config.toml
d_model = 128
d_shared_expert = 64
balance_loss = 0.00614
beta1 = 0.9
Below are experts of layer 2 (counted from 0) of a mixture-of-experts language model. Rows are named router (the router's row for the expert), gate (a neuron's input weights, with its number), up (a neuron's input weights, with its number) and show model dimensions 0-127. Each number is 128 + 24 x the weight over its row's rms, rounded and kept within 0 to 255. Numbers have three digits each.
Before each expert's rows: "gets" lists some tokens that make up at least twice as much of what it gets as of all text. This comes from a sample of Wikipedia text that the model never trained on. Tokens count by the router's weight.

# expert 26
gets: "i", "a", "o", "y", "an", "ia"
router:135139157139166094148100133127145108127148129125176124151172161136125123103140146179128141145137094071135134156134078113117122114134144119143150147123149160148111118108120119101164117166100151104135133142085123114157142151163113153146123141110119116151096148174106120138170140142145115133162110129074158135108105170126145111099146135066106124102080159112128154160167140146128100158165
gate0:101104160133138178123102146108106158127139082151121142162071134152107096141172107153115180106121127121132106135151133089195103121134108144160070127120079127097139102084117131132124115104145139097166141139141122120138168147116146131111103155113127114135102113145138147137120121151153113148131132109116128113089140108127164128093147130173139064123150109152121154109100140119135178131142
up0:101119138088149109122168083179084130117141143158151109151121126099112143140107125102105126116109115148139107134113110127145096088156156107082097090121113183142106155127159182128135164112157125170127101093092165100087128104129127151101122127100127139137123140136095167119114112119121099149124121116114078118114109133168107192137116149118131123149143108119127130160086129132143146101098
gate1:135159122148118156143106105209112133163142167134120102150116144114136127151111137131119157094146093164121133135115092118156113148138118107144113137112158121153141114081078118110144092143125114122138190134142154146117117165103148196148121147169133153137105162117133111149124135114107116156153102110142118126090115144139110174065123089133138127130144178134139102124125173137120106146152
up1:113177113131129121136109086174098124159166153105144093139124124100122104139091153154120166102130105161126124150113123094149120148152124128135093128133160119145142106077125112113097124135122124153137161118108176134072102103110157176149119131166129146156148142112152114108117149108083139141146108090142124124116126165150123193064108108103144125118142164129129109143157174144138126133153
gate2:105107135121103140126152115140089154081132144133112118127142099134114139104116154152162111090158107124179102132097078114130167126126144145115117119071149124093145103109140104136127124149133144150131068103137092122167109134133106167095150135143109113196118119125115076138133158125075180136141073108100119100126104140134141111127110124108114140115146156147092120144117150125118144103169
up2:076153140101116119129110167123123154125105116089172105152143125098136131124140185169109093093144132084118157143126110112163150101153155094113088141130131125147116131125144141111134104172118122119107097111137099127105124169142106088123111147107118156124113104095101141134136134110174147123113049162110134128107123105129143117137189147128075130135107106114124120167115156132126160100155

# expert 6
gets: " (", " ", "t", "c", " c", " p"
router:124169148090160086106096147122151092106144130127137117175154162146103128081131092159126132148109109060097137121139125146090116116121144114145145149103095145163087118121116122124138102161097167101120151142081117143142149120145126122148091127123112128143109135165091128163168135155161141144161110160100157119115132139101124136121179134107106135136098083129120155167159142125090127118108
gate0:114143116165156128159117145128130105139142149104129108141167162133105125126127111189109125137119132106149115138132128065096097112128188109150110149149138154106128084114098089115120124167126101120138126099147117144134137152152103155138153132112118114113132115115145189110155113128091112141129136152128116123192121117119145124103129093075096104067134121125131120094086087153091132175107
up0:104152140099156113122118147137162122122124115168151079169131139133128100135130107185088103162113173070117128139126184096102137126156145089154133115093104171142126153150131152103163130097084129153136088167132126137142140151119149128133094128134123094167177132103109137075101100122118120147133114120117125108085143116134148101131114141125145159126154105136107158142136154170146116144151
gate1:112199152078132102088137132135118149101145140113139099162139161101103148130037147124102102114140097099130128112120119095110146120125100087143107128108139159159141111160140113159148154095149138123110115108132104108113131112123119124172157087147094132148131157115138129112140120105131135093124144127103131086138121130105128096087143178094098097151138087147123126136113121122106163148102
up1:127123181152191167141150153119137090142132133153097114135118134114149138107141141102148133136154113149103155170127162089112114140086109117156165112179130101148169109139091116124106093105130131153180153132169138111139127129153108148105133143122121140146128115152164149139131122152183055126105131141152125126109134116125135117109156069109109109143126114119153116112162140176111135164129
gate2:144105141149160143148072107183088142109105133110138096163147165174086104144159141141153147140157112102115132115172113176145179168118103174153136134145095090131148127099146107139117112115063143114137138110131170137122125173112155122109111161127116144172126080158141111094128156113159131113131141140117147131080136127150110142123107130124119148126107103136111108153119140119131150128136
up2:129101105179130113146149137104138093139168140126142161122131135116133143156141107127101144133110108081133077132159132140173125152126130155134150136063164162107141092169139114128132129124140095117135128118122161156121126094144126127113135114111113132126123148123173090149137212099172114174093117140115098138109133132141161088111128093094098163152115143093142128092112139139129122105169

# expert 31
gets: "9", "0", "8", "5", "2", "4"
router:142146147107122090096096177115119132108140124163134114123176172127076118106150130159108119158105082050137120113130135144113119097139144079143175126136089119145083133136134143152171106136081160125105149136088146116128141127135131092136116120078119131135119151168111119134194117143167136147146134139110127139107124173105150127105136143114104135132106142139123141168134159122123127151148
gate0:120136096140141134096134151132155107092106136103157123143166140122126129143128132123150097122094117115134128174144099078129172116076124092119100092149080127129139174112166105098153136146133150135134151163131101094105111166156141147118156137139138119140121098121088126109140082116101125137149118142086176121097145137127095120118169111126114151103099107094104123167102137179109079096136
up0:154111159068129092142101103128132156143181149123130068142134140156080136110126112123160146148157117121104146131146135163103049107148133121136139097122116139143058104129099128142116100115115120128135127129106130120139132138111105141149116132108091151136138104116148143130136092141148116070130113140155089156178139099114107137123124150131116107153136124132125144173120177084153132154085
gate1:126094128135139145135149144121146096100133164095115124139151142134087151158078133183131133115121120135138096124131131123092167138121138127159164133078228134141155134132128159126086125116133085163163093131129063132150125139132148104131120116147126131134151119108135124137120170110164131107150096139114136133110100135080141154133135156154143123114152137091119145117133129106099119125195
up1:114094156108148100134120163128146084107137159075130153124119111139117114157061134146125091127133124130092096128137145099067113149118143103143159092095191140137139136135090135126094119115102088141145119131148085148119129172144166063134115132123152109095136108112138151137138127109150127094123156170125081104147108129100148132150131133140108124116142112076131129143138092108112153135128
gate2:160150109128106140151107150104113184099126120139129116142108141141100137106109109090087183142069106122158138124106124150121178115132140115138120154168039109126072131119148129124157121119157110139078114142095137114137135139108143141123149124104095111110123115098114101110120061166132129116123148098126117137100108148144160158153117137141181153130123118139096135150114145113107129130125
up2:105121153127140104105170122135144107153113125068123146115138099097182105161167131154150101125142167134086115135147117103154070129123115161104136108099157138123182120128118118123089110144084135117171157103145147122108118094152143131134123131128179131126123163149129167136126187099145106179137117147131127117136138117121103078116127149124074104153122135116139130107126081156145132133111

# expert 45
gets: " |", "|", ";", ":", " to", "\\"
router:132125142097150089132100131119140148122146145168175131148170155151111118108145122150122134158131097089139141131149085123125097124140120137104161160115112168155087133127106130153123108189129139074111160147120145122150134130176116139165102165094134120113099135179110103149148128148156131140145105166106124151132094156100129123070127114067109118139078119144096118137124155128102129137155
gate0:072139121126148117132131123096124086149114131096116093132202135159115158138180141154118170105113074118114139117134120153140125130119130117118111084117089096171139115132131105132114180179119163150079137124101156117115113117179170114099163121095144139130136120156095134113121142110145140160118124146117119088169164101105079141116143122140085138133136146122126131132120147150147121122112
up0:159118108158113147152104138087136116128090118126085134116104097117141115132102122137144127159133163140076097174133181164108128109129094137140190141105164133136136160123123141112124130132127116119110163168141105205120117145140134113136077106179160091140151096091143128150133104165140107133125124103109160169127148100132157173126135107146161151150113116137127127107120165151132124121121
gate1:153123165150108117142130119095117156126111121172105115106165127140122136150117136150142141105105144142173113126111031095139136125159105125126116097169108127132116147127144125131142133152125164100138112146120160021141118138174158135116172165098130114142109177105092132101116156110127111146129113159123121129134098111147136123151125147118096128118140172123122121138117124098155117127159
up1:160144109140152126146113166172144133142126132116130171105097155107150098102136117089129142118131115089066144135126183160084121108095159134120150144105119140138138160138106128123139119093124127120077123101129092191145135137072113110121098100131080144110137099135161116143121088136154135103104160122136115112134122139122121143122113130145133140164147078126102124131167101180106102127087
gate2:131125141110107102112141104110150151099062151120127128118129138103108083100112180107141131131129151139088174165106177130143166166099113094114119154074123116137132150154161113125174094111159102137080126151125116114143099109169133108125087092097143116130121109119128125144118134110135168128127102117078110095131121151132091125154109184129158140111138137097126104120127144104101127100146
up2:134130154139145100121073141148104121127143157116128176115157134141112134116109092145102096086167120118174139142111104108153136146147158113119117155139144110133120122115114117153127135210133092105132099085134107172130154131168101129126145108138131171119099152155148124181122141089127112153132101201128150172123108106126148106094123117096108117099138147124112139161115122110124109090145

# expert 38
gets: " the", " a", " The", " his", "The", " an"
router:135166164136185108109105168124115124142137129125177143159166196146100131097129129135133114163140104075140114128168095149112103103131125116130118133106132114161120112131128112134128128162108145074103143131107129126118150133150106137163078150117122136150093127156099137147153175142141131127186111117112121150149126126100137132116209138097118121117123141145114123179115156144083128136141
gate0:135092137102135156182109174126132110115129109153119161099132139154136120156114110134153093143163140126117179132165075100136129115124073167102112132155079092116130138133112110139156102137132117091138187122127113111147101132135095153104179131117106112131115143123172112131135144094120122156106108098161149132159126124079140122092144111122135095127122130138157127124123069155139149118180
up0:134138141122112129142161089152152140108161149158160101132144123135123134124148117127155176147165123132142116117119143120131135103126113120099128124106107161163135083113110117122134133142121162136157140099147131152156174185119087135143147130091190132147150144163129088165114133159143126129110093155117156143102099138145097120113127088106062083136155110141143145128184172119175114120098
gate1:153174141088127128114117167169109147146122158149101125128123121118108116147102106127125134151119109114126153136115118101154107122124157141150181138141087108132147152097136114165101143131077102156118167101123129074154108094130152169145132124148101155166074149141115121115117109095122118128145137146133139054125134164083129115123132126121190141117144091145182114152115150150134097133131
up1:149136128087153098097114175128140137093076138126114117119140138131107118151093141135151109150129133109150147106155131106130134143162105158094130168121129103114135157132176128144124110094105115102143134121126123093129107120086138146119150125097181159131096165167144156155115123122140123114131107121143104048134122170097117116130157129097150140114118125138153124177109148130160093094200
gate2:126119124149130149175113152162131091097094118107099144126106155128109145086112107137088085123129157111176077101138106087089132116158144130089146144137130106114156159133112119169145129123134106155140112121094066097138125159111125129161139132085088153137154114139130087153149106136083167119145123130139124078163086128131112092119135154098147118105115126112131141137147091116157149112139
up2:116128141124153123102136111144145170174163087129147120117138131131105098140153133136156127142074145134095125134138167141127129119130187109128113144139164152105127152143094121113140131158150103101114168137143143138102147124138171087111105129152139144120146164113144144083113171113145073105085142103107121171177164154098121129100099104143096120111116134136126142135107090132090161134071

# expert 46
gets: " H", " G", " R", " F", "S", " L"
router:114134151110153106118102137111145122125120104119144130154157159157140115112160117159118177167113115079107147135158134134124107090100132116139134113132107127140102132136115114131141148188079127082124152112103142146159164157130122101127068165120133122142078119179086156157173112141189117139133129158158155143114140124114124144115188125119088095131088112131113145166139148127110123129118
gate1:133147159159166132136117123159102105158116111125143166174135117117101170154113080152143128155163154125147145087109121116103096164126148157102106138115130137152115174153119118118128134126186161106171101175108127117145133111123136113132136126099101153174128128123143152064122184163100165121118103151125142138107116149147144131116123126089080090110131171099102137149123131119116132144149
up1:141131159128113113081120130158109175145163175151140134153083127111125114146149149099109132148113172098126069121131063125136101085117142095131142103150132110116117149136097101149068143136139120141120132137116113154120105114126151131092132185150177151102139163167122151127109118099128117143124173107122108133113104093100118152119114073172144113122077129144148112123111119123136130127118
gate2:133108110095153103134188117136112131141126137130119140134130112134153146154135105111146148113145090134126127110146180111068111132119170145125118131145114155126118124145130146146151131206159115083074119128174150099117079143120169094131142159080124126131073141119110170095125110168126117148110158154149111127096149150159104132143128161146103112158090123111155137143138151108134152142126
up2:140123136103135129135111110115147112114119128119099086109088132110106122128128109088111144146109160136099092100101134120112101102144122169165157082109164090129096162145152154140135131180106106118092116080142104136084166175150118129145128114102137097107123130095109163121130093115169120109129172153152100099174125139125126153089123134158127108138090110141096157156137115081122122090118
gate3:161140170107100109115092109108115147103122094163138142117125123116140118085112113103080111131142121158160080132107120128116162135136149124120127122177090096137172110109149150155126158058090181123148141095110103129118094104114180115126130112127117111157109137125122095112125099136122133138103158113105136114162091151128151122132122164116154152072095130163160141119122139154160101116113
up3:123120111122126147119161129128168113156183132125112124134135125153144147158116128141148132128122122086095186138134143117145119133129117154159138148100162147139110101143082080116111102134145094151096109164174102106146160142159072131132097138154097143084164152105129158155141137130116069124133120125142116165107186094129119156134094089154113118171138098141125150134150136096097142123133

# expert 14
gets: " ", " of", " was", " were", " she", "ov"
router:137144153104152093116097159119136121125130132147161132153171163146106099099143131173128134159129097089108151131165110143108100106132135117123155152130104151144090124136122148148138115165092153088102160142086136131131155134173113125162102162100123119126079128178089125161182145155168118109161137144111136162140123156100144126085159130104099115119094137148136150175142129120108122151149
gate0:125141211118104099138157139137102119163092123155142155157130166143123127134130148137105184134186130089145127170182087179150111143085127130131103081128154125105109123137122088126127120111104109143110171101131146157123143146101140130117095132153163121103126166135094108117154134116124127119162121134132134150166103133127123104101157155155093096142114123124144141176121134132126135131160
up0:153156138159128118149134146133117115139108159136118071184144128094160130193134138125107113096076133118118134136094130133122090116145122079146113094103084142130112117119134138087135078147118125148097102166116117152113145131138169123133130108143129112157150104114130189110148135106142081176148145105148136127115122118174145182124140139094159148122135152139141178101113153122136105123131
gate1:125140154104143063132063103147098165094133140109126137168125143135112143114151117143129146089102092092149170117115141132144078164166128144118117147112140096141072148075133120151146111120092152122124142104100150095128165155122153144145121149129129102142110189129117095118136182134114116135145090103115155127117145117117120137121122124081106155151139142120147165130114166160119144125112
up1:161127146135105134140100130137097152126130090117164103129112157148128148117168121132119156072189143140123140117116092154125142141161115094095088134117128101161111099078111090076126133112082127096127138115111165122108115120108125112131146152136154120139119142134112075110097176133138134095100076108158119138094119132141081148134123125118096153137201126136085128117134145153123120132120
gate2:122130118092110086133123118132207142100116115111141147126156100148091136126098143132108120159108143124121148165168116135099131135087119134106162106154115133135139121121117134117125077104162106120118141183123153099129118136146151144149131144103115056125073098139119109113121113116117133146139100127125128135154165155146103104136155109110093120125090059138125166133098101166082115153123
up2:162132109128141149114105123120135152119151108116103121125102164157142123089088155144127113121171078080088129137073112122145118111115148218091138111110093110132100127137159093156121133163088111095111140135113134104107120093144099093160151124123117109138109127098144145100108149118182135117148118115125101095131103087121134170110132106135099108112086141121102138123155149105123125147128

# expert 29
gets: " |", "|", " the", ";", " on", "On"
router:154127147120156088107106155130136132129140140165166124143162167144111109103150133144139113158146092088125142139162119149121117104139136130127168135117108143138097132122103135152120113164111163076112171155116134144154152135171110132179102181081130116115066141174112111148161111159164112141148131145116128183137106154092152110079135113108111111137092139152110126140128142139098121148150
gate1:149139147150097133106165120122174161093097134153125138127113113109121125111102125134086113120122163117138113150153108151158147117105091112138140149144118066092140136135120146109139110086102145195138097139106091102148124107112105114115144108190106091159098149098129125121129129121142153125167142088089125104092134141125178113168140131148146135127119125123131116114157096135146093116196
up1:108113123145126132191093083132113100140121118153107143130136102134124172142111150121124115127127139134140140157121081130161160123129131127105145105177108125142162173126112139127108168182141121095153122107163106171113086129131158124114132109149160139130157134070127132087123132130075120165111060108117137088141125121114147125151136134117181136142112154128121106117100159181100145113132
gate2:146127119127105072157048090126127121120133139134114121161145123129104134137097119134144145116138090130140111138116129139109144139123095135098121090137111139171091119151137103130132137132112140140077112131126095136109156100140140108135132113147103088123174126074116153098127127166145155126097143157122146066128147091145072128157120149082087172134093130110105133149098170138151113155138
up2:111155117160104111106139159129132141141139124090156163116101134103139091140134149113100087086130134089099134098154183125108151121108153105121091159141146107127129136147142102142145088101147078178130122120106147154154132147128144143102154143105131156103108165124126131127114131120139097124152202067162106136113141163136139093154115140177139118111140123126150143135157079138122117160098
gate3:147143097135121134116138167126153106155111117112136123091148130126122127102177159108152116124123113121132164124102090159156163129106080151126091121127127095160139083128139123149150169105124165117086142098136163102151128121094133153100156139136113135137098154187113108112146127120138138119119142119116173061152117100101123160140100089125130189094144133133150112117128108150146096174160
up3:159131126142109115156139116131166132114117142147141164113088103142134111152114133128095140163118179091136099132140110122117103128153113104144158138098160135095159095170097133106127102089123113088142133116122057187136181187145127116147080100142106135136157103092137137130133150151133114114104124109137123178113091099133165154097150126124108123124097148129115133152144117112145123129176

# expert 28
gets: " a", "1", "0", "m", "4", "s"
router:132130159121157100120093156102143126119132127148163142139169157155110094103137134159121118146136116087122137115148121132106116104138139114126142161138108151142072134124102131155146119150086139087094163143094142134129153143170101139160108166098127132112080149173079107165190144171159120132161130144105129157144141157101133125088157118103091125113089132148134162158149118132113128165148
gate0:090113084086153144122167121087149109121154096117121109140136150125149110146110110128128114140133090125131138108151102162090138151109130150067156119115078146139098157076123118178128130120110156094111115117107118149161147107123160137168135127134119125125126102172136095147140130137167144123117151111178152160131084136161097105158126170101109123130131105148147077129144118158171131123100
up0:108113122090107131103099124148115174080127101087143096147150141127134109127122110113109091147119117088110110166124131132159138146107200126099153133154147118124073140155155142129143128138101162137133124154119153108106111091143185133139109165097155140142125154157134092164098089129119150155133119133150101119115121145127193129111115150142130144103154138077093152128126162163107120112147
gate1:102142102148151129084175131133171115139122137166130113126183141101110129173119139162157139161111113098114145175138124160094096098152117123122123146132111114100092150140143114135146098157111153127119158137090102096168101120169097138153106133135163118170112119142081148144184129141143099141126108143146145123110111139114082166116159137128152124109123178113168110113119143175138120137142
up1:099087142114112124182164134122118146094112133113133169137115138170148128132179156142144131089137155104101119135189146135136142139117101152151147095117160111094135132125083167132143140110128110138117137120147151165140104117123143092098131116143157111121115174133137153103156133206171151126099110139139169121119153166139124079142127118127099118102106137129153110111078115116153131096156
gate2:116119121147120140080142115133139145114124147102111112140165148095101090100119140144130103129146138093139119118160091135105154085123098152149099128127145135121139157106140139154079117132122114094128154141158097104176154182137113133144132176153146079126116115153089090118117087103117112137153155165084124160181128151110164130121142152117138151101119160123107174124151082117144117123171
up2:099129133126126128124156152150113127159101115090078156149119127138161126114168105165129092123148125106125159102123126153111140127096088151159135129115144122157149125150153141112092098116131110097134189124132146144176116146138108131135130118159119112109138063114118118126123074135112097160147104150070099114123113131120163136113131104133172170140132162167096178131177124112162095140136

# expert 42
gets: "0", "2", "1", " year", "ih", " month"
router:142136145127127109105112165115126119135142136146139114130167147121114114112151126185147117151125105076121121124130129143123095107158117123114159158108121144143098123135117143140141079136095151086105149131095156101154131135151109110139105129102145136155086144175097130175173161140172109134157127164104154190120132141095146127031140130110114116136117143165130142146144140127126121154172
gate1:084138106092130105133116111147120179121127142149139172119113120111143083136180159127075081101103107133143125130128119136137188104120122091125138139142109107099149160110120085129145154155139176120114136128146147107094117099111191134104109123086120130119126181136121130096122062123128109118125155164138116139143112142190087095130117146125136119146112128114131124153146132131153149107110
up1:102131123131119147117172146115131131141078138086128121135125102141127148169110143113125121143118102145103155141112119116149150130131116165213086152113174113170142122131136133088092106124105150109128103132137128157134131143130116132105129152106099090154120192100113165126130154125135123184125139099156095148113131148174142187101136106161178112108139122134154093113135113119136121161156
gate2:136159116078144132137141104130151172084161130075119098128138155128108162103138119131169140131147105138144123137119105153122122155124141154108066135143106130148135129082090087126131150123107136138146125125130132084136123148136096108149138112163087135160173143176150106152118157141129144159146113158115116051159115104110092137134122079117134102133157115132161100124127166135146111156155
up2:122111113171096149125161115109115096163083106141123148122127106137131117123123138081112139089073129148139113139115121096128113165159153127155152090121143097117125146164119111122151126131166122122101108145126182150078149121131131107117103134120164124092109148118135200145113112147127130162130139096106078204143150124174160139122119158120109155140124115112106119126161092097136140136111
gate3:087113117107121112089137083137131156131086122129136137114152117106149138106111087135104153117138147135124116156126117166143122146089132082181156095129120160150104174121167110135160129134132148158160139149138181091078106092117174103136079121126152110134134143138061138092114120134118130171138143129142106120128161149169098150154111143134129160139123133102156114141087144141135152119103
up3:071136129124116114080148080146133147135084105125139147147123152115122124089117151113101128100122110129113131154110126167172140152102139085140115104138139111157080162121215131133159112119123139152137081149147161071109139105133168115131116136122153110137133111146112121101121108124107180134123135132112117117124125150183114140163142169117127188132122142090145117124108148154122129111113

# expert 10
gets: "ing", "er", "ed", "ers", "ly", "a"
router:132138141112166087118102151119146127132156136133164129141169168140118105089143131165127143147137112086098143126157119138106107105144136123127142148123126155155087123138121125143153106161089156099084155139098140139128158125171108119170102164092120110113083134185084138151179145150173115128151129141118122167143130158103144126091156117097091118113096134123129161166136122128102095169148
gate0:113171124134134143121121130159133086126172106094153081128157141168096138103172103138144148116134111138100105114118106127112099096149103145119120169086088105133124140098124129099144158162121156107098147138104105107147147190170129155143128159136145114141114143145107088142156131173153117115117111121177139133131141152105089140112140114156099125200096130139154140134124111151098097117113
up0:194106099096121125132156119137133102136074154138101125117134134157114087154149131140133146186169133104123090088171149105119146120147087185141136120091126101143095126128173090101136161141133114112118141115137162146121142108112141146110121136127172133159129158131115172146128151120161133143184134165120112117121131077148128176130106135131142137098142149116135158134160143122089124156122
gate1:068128152137130135102115103067152172124118116128165123106133138075149112121121152174082092118115142147094092162136095148107090112119124088154155131134140121103123111157143102135141130116126138133118104090186086159064146092157126116119099110141169133175137150121092156127119125117157111146157131090138120138105135131146086137131128126147094117134139114122132106142151150148148144111144
up1:125118138178098128135104115115166094112139102145117109104147109111093098141152080092154093127100139115155156118113103115112162154125137098117118147113115156148138125113108152152124107126131122140181135153080138152155104135110167171154132111143065148150122099091146094132135115159117104136122130132082132091132131112162145109160121149083102128110135128168125128139196138109143118165163
gate2:137121149150109149135144119119153085155168121116121151125182141135133093185163160187100156138138093129103122124126158135145118095086159125125150149164132130119131125109125114140141129122159145082106125104138139090120109134108146127125112132140140120115104126122073153155144139218156171073139112139126099145154111116127113129120157106160136165103119139146124161102123121152093123109157
up2:142111128098081138129126113139125173149150129134123133140117126133136165130111095123144128134148117115120161153103130135137146137136114070142147108159122126131102140137105147214106092147167149137114156114115087168153128137138092154121113117130132138093119170149146066078120132112170150141148089149074122166131165132112107160126116100127135117151135166127139128161092138134125091126181

# expert 15
gets: "5", "6", "7", "8", "4", "9"
router:121127161122137103109095164113125107116135130157135147119167154140104091104141118170134116179141112074114124132153128129131082093144127138127169182103145126156103120142106157136132106130084137099105151135092143126152132141158096096145100132105148129141108156160126129154186162124167119139148090154108138143138098161100150117091142125106090110129120139180109138160145118125108130158184
gate0:123165152128147123120158143152155090124114161162164107148144173151123092109102136150132139131108106121126114161160099135126143140106098135119113124159107122117120142116155118080106151166167143099131162169101116067128148138159117147170131151152116099116089134141084107154163095182135113166145129143100145138123112107127116120095173117104145126092092125136145143164099109132100092105100
up0:103136127143157151184134114154125114140078155174105142114139144179139108204131127130094119148148132110100105155106111138162173147148098155166121140156156128086119142127134153108050141115149163127125116134167127180144132098137160110084101129117141107108128130130111116125114101119169113138130155137131132124130113097114127108135105077164178145111121126136140143118133125123159120115139
gate1:100118112119134186144089154120134134154156127130138103138090153123143110155119116109098076155095131133177086138123124116094157125122105115145080139136137082083120144142174116127179149124161104137118122128127121143151138134120148162146092139136128137152142097122149105090122093144103155151111190077114144110131131143154170149131123122096132134094090186139129096150111103127123112121113
up1:142138139124119063149125106115120105103103146136110135139147108143114171118147108130151176110186126132073183104144139131153104157119152106111151101111099139167101128146108145137110079124062144116108143119135158112106129111121143089118124116111123152121133116131108136150127152128143143112136090198164086144129145117129094107142158153120169139159154111117114123116144181107117158121103
gate2:092123150123144130113125122133099123151120109120095138118115119120137094130109095126150133139150118101078133114132144145090156076131133139143139111071195152094165125102062151140137149123182102118140132147158146100085126111121106102161103111121138153113144188133136127123138140128200102094123098148147117140160166113129128077128119106141125126136131099127154147115155105131114137141093
up2:165135137116115166126147129102145125138121133137156128151126124121143161140159145095083126122130141158139175142123135128148092193161117089103101129156062119156082123124161113130156126114078118160136130138105122094167137122149130146116145131105151117142135094114117111119122112140074169158131166072119171117120091155145109155143132148110124136128114124123105127169106182119116113084152

# expert 34
gets: " ", " was", " as", " (", " is", " of"
router:128136152103155085126105154118134109128142134154167141146170168151105093099132136163129128164127102088107149122166121141111113111134141116117153152125118148156083135136127132148142114168099149092097154143083136131128151124171106129157102157098114128133083150174090121166181140154166127106164125136121136162137125157088133121082161135108106109115088137142131155173126134113094118145149
gate0:120121131085151110125136116082159173111108123120115119163119132145144077108137134142143105187093120067112093144113171138154115068149140091150141119141164106101146105117142128141172148114139110132130107110101127115132148145132129158096105112073139107118076146132146137111122135153155098123126150146125139145117127127098150147089146091091098091110129151139176150157157101111145141137123
up0:136146139164123123157094125146144171128125124125102074130139124099161144134152123123111076165145131149089180134092128183143145099158116174110150134133141153077137130059098142058094070105130133142125143136146115118114119122129118157152138125148144124136132153109168161117118118149116124096128106109098139123147105141092089132110116113118093116095112115125151159141124122118154125163123
gate1:115062137087144113112113126096128135155148114155161130127111142121127131101122135143145101118139115135087136150074130106113140098147148120160138120117114129103115192113099110184119159177152146104147133177135117141146164111139128140164115170153138162123080138145136115149136146124114129145149102152122125174139118151106144129114112176135098170124105146148098188118107115105117127111075
up1:155153139108068127143122153119143109137070128108140130120153131134125129166142122155092137135134147131143089098153136115135110169124155128136121157176148191146151111134101143115152142167104143155109080103137135126108121117133119059126129118056085116093148097127101124106121121145163158132138142143090127097119155144182149135113149132158165118153126124140119104122149119119172139105120
gate2:111110171121110112097118142118090144092138102103143126150158092093140102132135129147108157163120140101131138150125107157124111107101156138165141144153171144144122111138145086083151123138121119129148148149085131126123150121175113109142116104094138129151108117161114128131160130106158134095162113128139116128093131155141110088114158174092076150104122036140114104119151154160143137149155
up2:165152182127138110127135158152120123152103171142155143151120106132081122130152117164148129126164125108104106112125085176103114135154157092123144184128119123109097055120131135097136078127115139115137152085119124116109091118143153161133113164141156128115111113139124127133127126139103096129122146143176084160145121127126120123131143164144110163123127101150126084151097143186117124156090

# expert 16
gets: " ", "-", "–", "−"
router:135141145096129080116135126127151117101160145160130108152160181156094094120151119202125131136132091123119144117168112142119107115124110093113141146136099135153081139143134147142136136163102159106115153136079128125161166125174113142161099156105114142124076134170110149173173142157146112144144103161092137143143136145112128139094172133135097119109094141152151142157120128109128116150125
gate0:114090147143103152141133138084155136065099137117129147165130152119142109103139155121102108133091129135152128145145086105126143120115159081116128135152137112115077167155150119141140096138098135141088106127114063101114123125192159115177140107101121139132081139122114118121118121084115146096161151126134123132161091152110128092125141165122085142107140148105110079157145119128127134141150
up0:159182139096151118122126119149143139167112140154139102165128140132138111136144115171136156145128137119130125119120130106118104099131099151122126123068092173105161137103158119104105160138124147082108137123092180147100113142103127143114124145166153104122114094135133133137121188149178107152110109132178144115118156104142119181106129108133157116183152131116113145110090172128121088105126
gate1:132153112129096125096120124102127139065111129091147151170121120117145124121143137137116116130085160136122102108126133104137115131104192099108191104149099115083097160143147095138143100107088098145110150124106126112120130142080168120167148169103103114121127106136109139086137096126116166120169167106155098118112097149101114110176112114121149127091129106133099144152126132145158110151128
up1:163134118077101097136114117115177166010132114128131075128118134115109135094130134144144105135101117140147115132094142131087146133122124120134131137139095114100075109114129109148095132139099120138099121114119079096099116155138147127107141117132095129103125125133107128107131110158110161114122139122104156096155128101142117125165120121098066142141095111146120120130171109162138114153116
gate2:074139117186129128114134121137145126189143111128150133139129147132142143112128104097122142137127122137077144141151149141135149144138125155172167160122170157125193143129093142113102125126131127116115141141158134169126146149106110144158113133140129112122124081111127166133126108164156061120164125136157082184095129117145120159122133127143178126153167128093124153141149150104153127171109
up2:127146127132157171124140175162104140077144137119139121122089116106119124109119139152141120125132134118153126108152096093105095122115149156116102135136098139107182107107055104155103148126137107132150201122169135088121111117126129143161120163159137134111144118104154117150139127060138101108118125128139140093185126136127116131109128095125116093141143098130160083103111132155114145084129